Experts of a small language model.
Size: 8 layers, width 160, vocabulary 1075, 17.1M parameters.
Below are experts of layer 3 (counted from 0) of a mixture-of-experts language model. Rows are named router (the router's row for the expert), up (a neuron's input weights, with its number), down (a neuron's output weights, with its number) and show model dimensions 0-159. Each number is 128 + 24 x the weight over its row's rms, rounded and kept within 0 to 255.
Before each expert's rows: "comes before" lists some tokens at least twice as common just after its tokens as in all text; "comes after" lists some tokens at least twice as common just before its tokens as in all text. This comes from a sample of Wikipedia text that the model never trained on. Tokens count by the router's weight.

# expert 52
comes before: "by ", "to ", "in ", "the ", "first ", "as "
comes after: "'", "of ", "in ", "for ", "to ", ". "
router [120 138 105 137 115 148 166 104 130 122 122 106 155 154 121 120 120 119 137 163  89 127  93 120 118 109  97 161  98 130  84  97 147 140 117  94 101 143 117 122 126 156 112 126 140 112 162 135 168 105  78 100 158  90 122 159 168 161 154 110 115 138 151  90 122 163 140 128 122 134 119 131  91 102  94 137 102 144  88 188 153 109 133 175 119  84 105  96 122 145 148 116 106 149 138 108 117 121 135 147 117 149 134 102 115 143 137 123 107 156 107 140 160 115 137 101 131 133 119  99 132 162 114 147 125 141 125 151 109 144 124 157  78 121 111 100 120 180 117 118 108  96 143 199  93  98 129 135 161  90 112 147 151 125 163 132  69 122 154 109]
up0 [140 112  70 116 142 124 165 146 100 107 126 146 109 145  75 124 111  95 143 125 151 136 134  98 153 137 117 141 116 157 140 115 123 105 136 151 165 103 120 141 155  73 113 127 109 143 123 129  97 122 123 106 150 152 139 110 125 134 112 110  86  80 125  96  74  95 112  95 100 177 160 151 119 130 123  72 139 152 126 122  89  87 101 167 121 117 161 138 139 124 102 151 127 136 101 136 111 126  97 129 101 143 105 109  87 137  97  96 126 103 120 135 139 199 137  99 106 129 140 113 144 134 116 128 120 119 102 112 116 109 146 143 119 154 140 147 131 112 132 114 165  73 125 155 102 123 139  84 162 108 172 131 121 188  98 116 147 109 152 116]
down0 [134 116 157 141  90 117  91 169  90 134 107 115 128 176 155 157  70  93 137 144 126 123 122 103 101 147 133  78 166 165 132 131  98 149 149 133 117 119 126 151 119 123 109 134 152 119 128 129 166 116 114 140 138 123 108 114 143 121 116 135 106 178 159 152 133 142 152  81 139  98 111  95  96 149 130 133 150  99 128 171 164 161  96 125 131 138 126 127 113 149 146 126  96 114 152 147 104 111 149  94 151 120 108 145 188 134 158 141 135 125 143 198 147 128 107 118 156 144  96 166 110 107 168 131 121  92 158 154 117 119 135 141 142 170 118 155 127 147 155 103  86 136 151 114 136 141 140 150 122 134  95  55 119 118 140 141 100 103 119 119]
up1 [ 88 117  94 151 111 117 108 150 104 109 136  95 113  78 121 129 119  99 127 125 153 132 143 125 147 125 104  85 110 128 117 149 151 136 126 126 123 131 136 103 140 115 104 160 107 130 152 100 134 115  98 117  99 133 152 169 148 102 117 122 114 170 120 116 152 134 129 108 133 113 110 134 134 123 158 141 145 129 117 119 124 102  86 110 119 159 107 139 117 141 161 177  78 137 130 137 150 126 147  95 206 121  82 131 113  96 173 146  97  86 172  85 114 152 123 118  97 145 105 181 140 141  88 120 113  74 154 139 120 105 117 141 119 130 166 146 103 117 130 108 114  96 111 142 112 145 153 122 127 127 166 167 167 100 117 183 110 138 169  94]
down1 [197 135 136 131 151 106 127 109 130 157 117 125 162 107 106 135 112 138 121 158 125 113 123  83 118 104 165 129 173 119  96 129 126 192  77  98 140 150 153 129 114 104 100 130 111 148 134 124  88 124 108 108 127 126  69  84 119 123 170  78  94 151 131 109 116 151 119 139 153 160 153 115 152 137 121 123 145 117  97 151 114  91 138  91 142  95  93 110 160 114 101  90 166 142 139 102  91 100 126 124  99 140 151 135 135 129 127 134 104 142 129  79 104  91  98 109 151 122 135 101 126 131 203 124 105 120 110 116 119 151 104 127 110 138 144 133 105 103 102 128 104 116 122 120 123 114 148 107 152 124  92 102 143 119 163 179 137 131 125 145]
up2 [172 120 102 130 137 161 107 129 134 158 147 153 153 133 144 125 187 119 108 144 123 153 163 126 122 110 143 100 131 137 148 166 125 115 141 120 111  91  97 120 141 133 136 167 105 134 111 142 146 136 153 131 175 153 141 121 150  91 102 100  99 169  98  91 128  98 112 129 128 138 129 103 143 167  99 107 150 154 170 115 133 168  95 146 168  95 107 130 102 125 141 119 119 150 124 111 171 112  68 135 131 124 145 113 133 105 149 124 127 170  61 108 134 129 128 121  99  89 173 119 147  95  99 145 150 104 110 117 145 129 142 128 131 161  78  90 105 140 109 156 111  87 136 174 133 142 115 108 170 111 150 128 155 128 135 136  89 163 134 125]
down2 [ 91 114 176 117 155 119 163 107 145 137 125  76 131 182  96 146 101 121 142 121 124  97 106 122 122 117  90 173 134 131 122  97 146 148 145 100 132 155 154 116 133 128 133 137 126 110 131 107 138 119 121 131  93 120 119 106 108 159 140 159 144 123 144 155 104 158 164 102 111 126 115 138 109 102 117 147 137  81 151 129 126  80 184 128  97 153 167 100 127 162 134 150 139 128 121 164 164 175 118 134 105 116 131 159 170 166  85 141 116 108 145 218 116 146 122 122 150 165 123 121 155 137 151 130 138 149 119 178 148 169 145 123 114 136 158 153 156 128 145 152 134 132 163 134 115 152 124 102 128 148 112 144  99 131  92 166 148 144 116 124]
up3 [129 181  93 126 145 119 175 163 100 160 119 131 116 166 136 148 136  94 151 159 126 117 130 185 118 163 134 104 153 145 128 144  95 105 131 118 152 154 132 158 125  82 137 121 104 121 165 152 128 163 151 140 124 133 128 103 181 112 102 161 133 172 108 138 137 123 123 134 129 105 135 132 135 140 151 145 105 116 127 108 107 116 146 163 175 176 102 148 125 150 125 157 168 138  81 121 140 107 102 117 128 131 137 143 100 171 150 123 109 117 134 128  85 145 115 103 123 156 150 116 117  98 156 145 177  96 112  90  98 115 141 100  88  76 138 142  82 127 107 121 109 146 103 151  89 104 136 124 152 136 142 118 184 123 157 163 128 131 118 140]
down3 [109 104 184 135 133 126 132 135 169 146 147 158 136 175  84 133 164 136 142 120 128 110  98 143 144 179 150  80 134 136 110 151 117  91 108 136 115  88 116  95 121  96  70 165 107  90 134 142 139 118 127 126 115 111 127 215 126 130  93 162 116  67 122 147 127 127 116 110 122 114  85 141  75  93 189 108 117 130 146 174 134 126 128 124 118 119 123 152 107 130 103 130 118 120 101 106 138 116 157 128 110 125 135 111 144 128 139 150 122 158 139 160 103 150 137 120 119 124 159 107 138 149 106 125 112 143 141 164 133 123 116 122 146 137 123 107 158 185 148 104 158 115  85 150  84 129 146 107 122 110 135 131  94 120  96 104 133 115 123 124]
up4 [108 114 133 156 120 100 118 121 122 157 127 150 138 142  84 119 141 127 144 143 117  82 152 125  86 144 119 130 131 142 162 151 142 119 125  36 158 177 123  87 132 135 149 119 147 147 105 139 111 158 136 168 168 103 131 155 112 111  86 139 144 141 109 132 104 117 137 125 157 140 164  54  87 171 174 148 120 110 104 114 139 109 139 145 118 119 140 128 143 140  77 113 106 130  78 114  55 146 133 132 110 121 129 144 121 123 121 112 157 151 134 123 116 162 156 130 138 177 124 164 117 115 124 114 102 112 127 144 118 153 136  99 141 123 107 107 158  97 133 138 104  96 146 152 137 121 133 100 154 106 134 126 124 102 123 172 166 142 140 161]
down4 [165 113 149 111 129 162 106 125 116 112 111 119  99  37 150 171 106 147  83 134 121 125 122 177 146 133 146 132  96 118 171 127  84 134 124 167 125 109  97 155 114 121 127  93 165  94  96 147 127  84 153  97 159 154 132 148 153 159 134 126 129 110 126 155 146 143 149 126 129  91 126 136 140  99 114 103 131 141 129 126 127 118 131 128 101 132  89 170 114 111 146 148 142 109 135 110 130 139 159 127 130 139 114 154 137 194 145 137 124 122 149  81  69  91 124 116 139 119 143 105 113  47 137 131 170 113 158 118 121 122 114 148 100 147  88 134 120 130 154 133 119 146 135 128 131 156 141 120  82 112 128  97 109 122 118 152  92 125 128 110]
up5 [105 133 129 129 158 123 106 106 119  78 135 154  82  95 136 136 118 148 110 170  83 154 157 100 144  82 158 114 123 142 125 165 169 158 156 146 139 115 153 103 125 164 140 123 144 105 114 109 128 118 158 116 104 140 136 123 135 103 105 108 134 114 136 121 130 134 134  67 124  92 163 116 133 156 115 144 118 116 110 123 130 117 136  84  80 122 150  97 126 178 121 137 162 141  82 124 101 130 149 133 105 137 135 108 109  87 114 133  82 118 141 168 137 166 122 143 154 161 161 105 149 152 120 106 127 125 133 127 128 127 116  80  78 145 122 148 130 165 117  88 144 151 122 129 101 144  54 138 148 138  87 107 153 123 112 153 137 166 130  83]
down5 [174 151 105 122 135 135 121 148 144 135 169 127 120 177 149 125 146 150 160  70 119  97  97 128 113 143  95 143 102 137 107 125  91 145 122 142 111 124 122 142 149 115 120 137 154 138 151 152 139 182 132 148 169 122 125  98 128 160 173 187 119 152 141 163 142 130 121 187 152 154 114 145 138  83 142  99 121 113 177 116 165 160 125 146 152 178 126 178 139 174 115 141 126 101 157 145 154 142 161 123  97 136 117 158 130  92 147 125 129 124 118 179 142 161 135 102 116 108 136 117 131 130 125 136 101 145 122 161 133 152 140 154 119 139 121 106 110 120 130 177 138 124 122 164 150 120 142 147  77  97 130 111  92 101 158 128 135  98 147 118]
up6 [142 113 126 145 156 135 143 127 123 108 121 123 127 124 183 152 117 141 127 105 132 128 152 151 145  70 149 139 172 118 161 164 134 121 124 152 155 112 153 128 164  86 154 139 169 135 120  96 128 118 153  97  89 121 149 160 126 123 108 104  93 122 155 173 102 136 121 135 150 127 162 140 101 139  82 133 156 113 135 113 109 113 103 135 134 146 115 154 179 152 152 146 148 139 133 152  89 104 155 126  91 104 133 140 103 130 161 150 124 116 109 116 152 150 116 147 169 172 133 142 110  97 136 126 124 153 137 133 118 137 134 165 107 126 148 168 174 118 186 132 141 155 146 121 160 174 116  61  92 125 188 148 125 121 120 114 139 113  89 152]
down6 [ 91 135 138 179 121 131 130 137 125 151 130 102 161 124  95  93 129 107 120 151 139 113  98  81 118 159 122 110  92 134 117  88 133 127 114 111  97 134 105 128 104 150 100 123 134  76 155 140 129 142 125 132 136 134 109  68 132 151 137 123 146 112 120 118 125 128  81 119 141 108 183 119 144 110 138 106 127  90 132 122 122 132 113 147 111 137 157 104  85  99 106 130 120 107 128 135 126 153 142 128 138 150 151  87 136 150 131 133 117 137 156 195 119  97 126 141  93 114  84 138 171 165 162 120  92 113 156 132 118 139 145 155 112 110 126 120  84 155  59  96 142 113  71 143  88 125 125 171 113 130  88 107  96 114 120 142 173 118 166 136]
up7 [ 92 128  95 109 130 119 149 120  98  96  94 105 103 150 142 155 160 185  83 116 144 135 131 135 146 114 120 116 112 143 143 108 177 171  82  91  99 128 104  88 176 130 110 120 169 137 138  90  91 125 127 117 149 141 125 142 121 130  84 150 137 145 148 141 154 180 144  89 107 111 119 112 131  98 116 137 100  82 130 110 132 146 133 118 105 127 133 123  97 129 149  73 105 111 108 110 112 140 115  89 101 148 136 116 134 138 160 159 141 129 127 141  97 154 148 126 162 112 136 151 130 116 156 118 150  95 151 129 127  87 103 121 174 117 155 163 124 142 110  80 136 133 116 102 160  86  96 108 126 119 126  99 118 159  87 137  81 153 127 150]
down7 [123  89 135 133 130 107 135 133 155 155 159 153 161 141 100 125 115  99 140 137 135 103  82 102  75 125 163 112 134 104 115 148 162  94 127  91 109 114 128 137  84 131 128 146 101  90 107 132 147 127 125 157 159 122  98 143 116 154 161  96 113 146 109 116 159 133 128 100 149 141 129 128 126 156 167 151 115 134 110 106 106 150 141 160 109 138 141 141 159 171 107 156 133 128 138 132  94 132 152 156 100 105 125 121 173 121  81  81 132 186 128 147 155 126 128 142 124 185 156 132 123 126  90 111 159 120 133 140 119 128 116 112 136 117 111  96 156  99 181 126 117  99 126 136  87 148 169 132 123  92  98 112 118 185 144  80 132  73 138 137]
up8 [153 132 100 108  97 139 160 113 158  83  62 118 143 128  87 177 184 112 153 147 102 147 134 134 104 138 169 104 137 149 106 104 162 121 120 102 128 141 123 155 121 130 138 145 103 118  68 132 122 129 135 106 137  84 150 170 164  93 154 199 124 113 109 122 131 135 119 125 161 123  82 105 149 122 118  80 133 142 107 100 166 136 140 118 144 116 125 137  72 145  98 139 147 161 164 155 124 128 128 132 109  98 110 168 113 144 151 167  96 132 132 137 143 178 145 119 125 125 151 165 129 138 125 133 133  98 147 112 149 157 139 142 108 118 114 133 126 154 158 135 151 152 157 155 116 142 133  93 115 136 135 135 145 141 132 161 135  87 123  98]
down8 [141 135 152 122  68 119 127 115  88 138 161 123 131 124 110  91 117  95 124 150  99 135 128 168 131 157 134 133  91 124 103 153  70  87 181 157 128 162 133 112 128 101 148 125 145 143 168 154 167 119 128 113 106 125 115 105  86 160 149 129  93 137 131 136 126  90 123 189 119 121 119 164 117 124 122 149 117 150 151 158 100 113 116  88 101 103 114 139 137 148 134 117 104 133 136 138 130 125 134 119 166 151 140 134  89  96 107 108 118 131 107 121  96 103 117 147 169 110 101 120 136 117 115 160 123 118 105 174 124  97 118 135 152 120 115 158 161  58 126  99 173 130  96  70 129 148 106 139 161 130 115 113  99 155 130 118  79 136 110 120]
up9 [142 143 120 164 167  98 129 176 116 113  99 145  81 161 123 164 154 153 157 115 111 140 112 150 116  98 114 111 164 127 140 141 165 107 142 168 107 128  98 112 128 169 106 138 120 155 139 157 145 106  79 130  97  83 135 135  93 131 111 138 141  99 128 107 113 124 124 115 133 137 131 132 129 131 140  81 143 121 116 149 113 111  85 103  92 126 147 123 116 100 143  88 120 103 114 174 112  90 164 197 131 144 110 159 139 145 143 126 107 119 153 172 114 180 187 110 121 104 128 129 109 107  95  96 143 157 142 128 114 122 119 103 105 123 153 114 135 127  73 142 150 115 105 114 151 167 126  97 155 154 129  92 143 144 101 119 123 163 116 131]
down9 [127 143 127 139  87 136 129  86 138 139 133 132 165 115 159 149 155 125 128 164 136  82 135 137 106 137 147 122 110 124 125  80  94 130 101 131 130 120 162 114  96  48 115 101 143 108  98 112 139 139 140  74 162 151 103 115 106 132 134  94 135 106 130 112 133 113 140 123 104  96 141 105 148 151 109 139  98 110 135 136  98 142 142 145 152 148 106 100 160 107 144 149 103 180 143 110 135 153 131  90 140 107  86 122 144 126 112 155 127 167  89  90 183  93  58 142 103 154 117 121 143 137 151 112  62 105 112  98 126 160 131 145 141 145 124 119 147 151 173 140 105 150 143 148 115  92 136 107  92 137 133 136 111 135 141 125 116 119 128 162]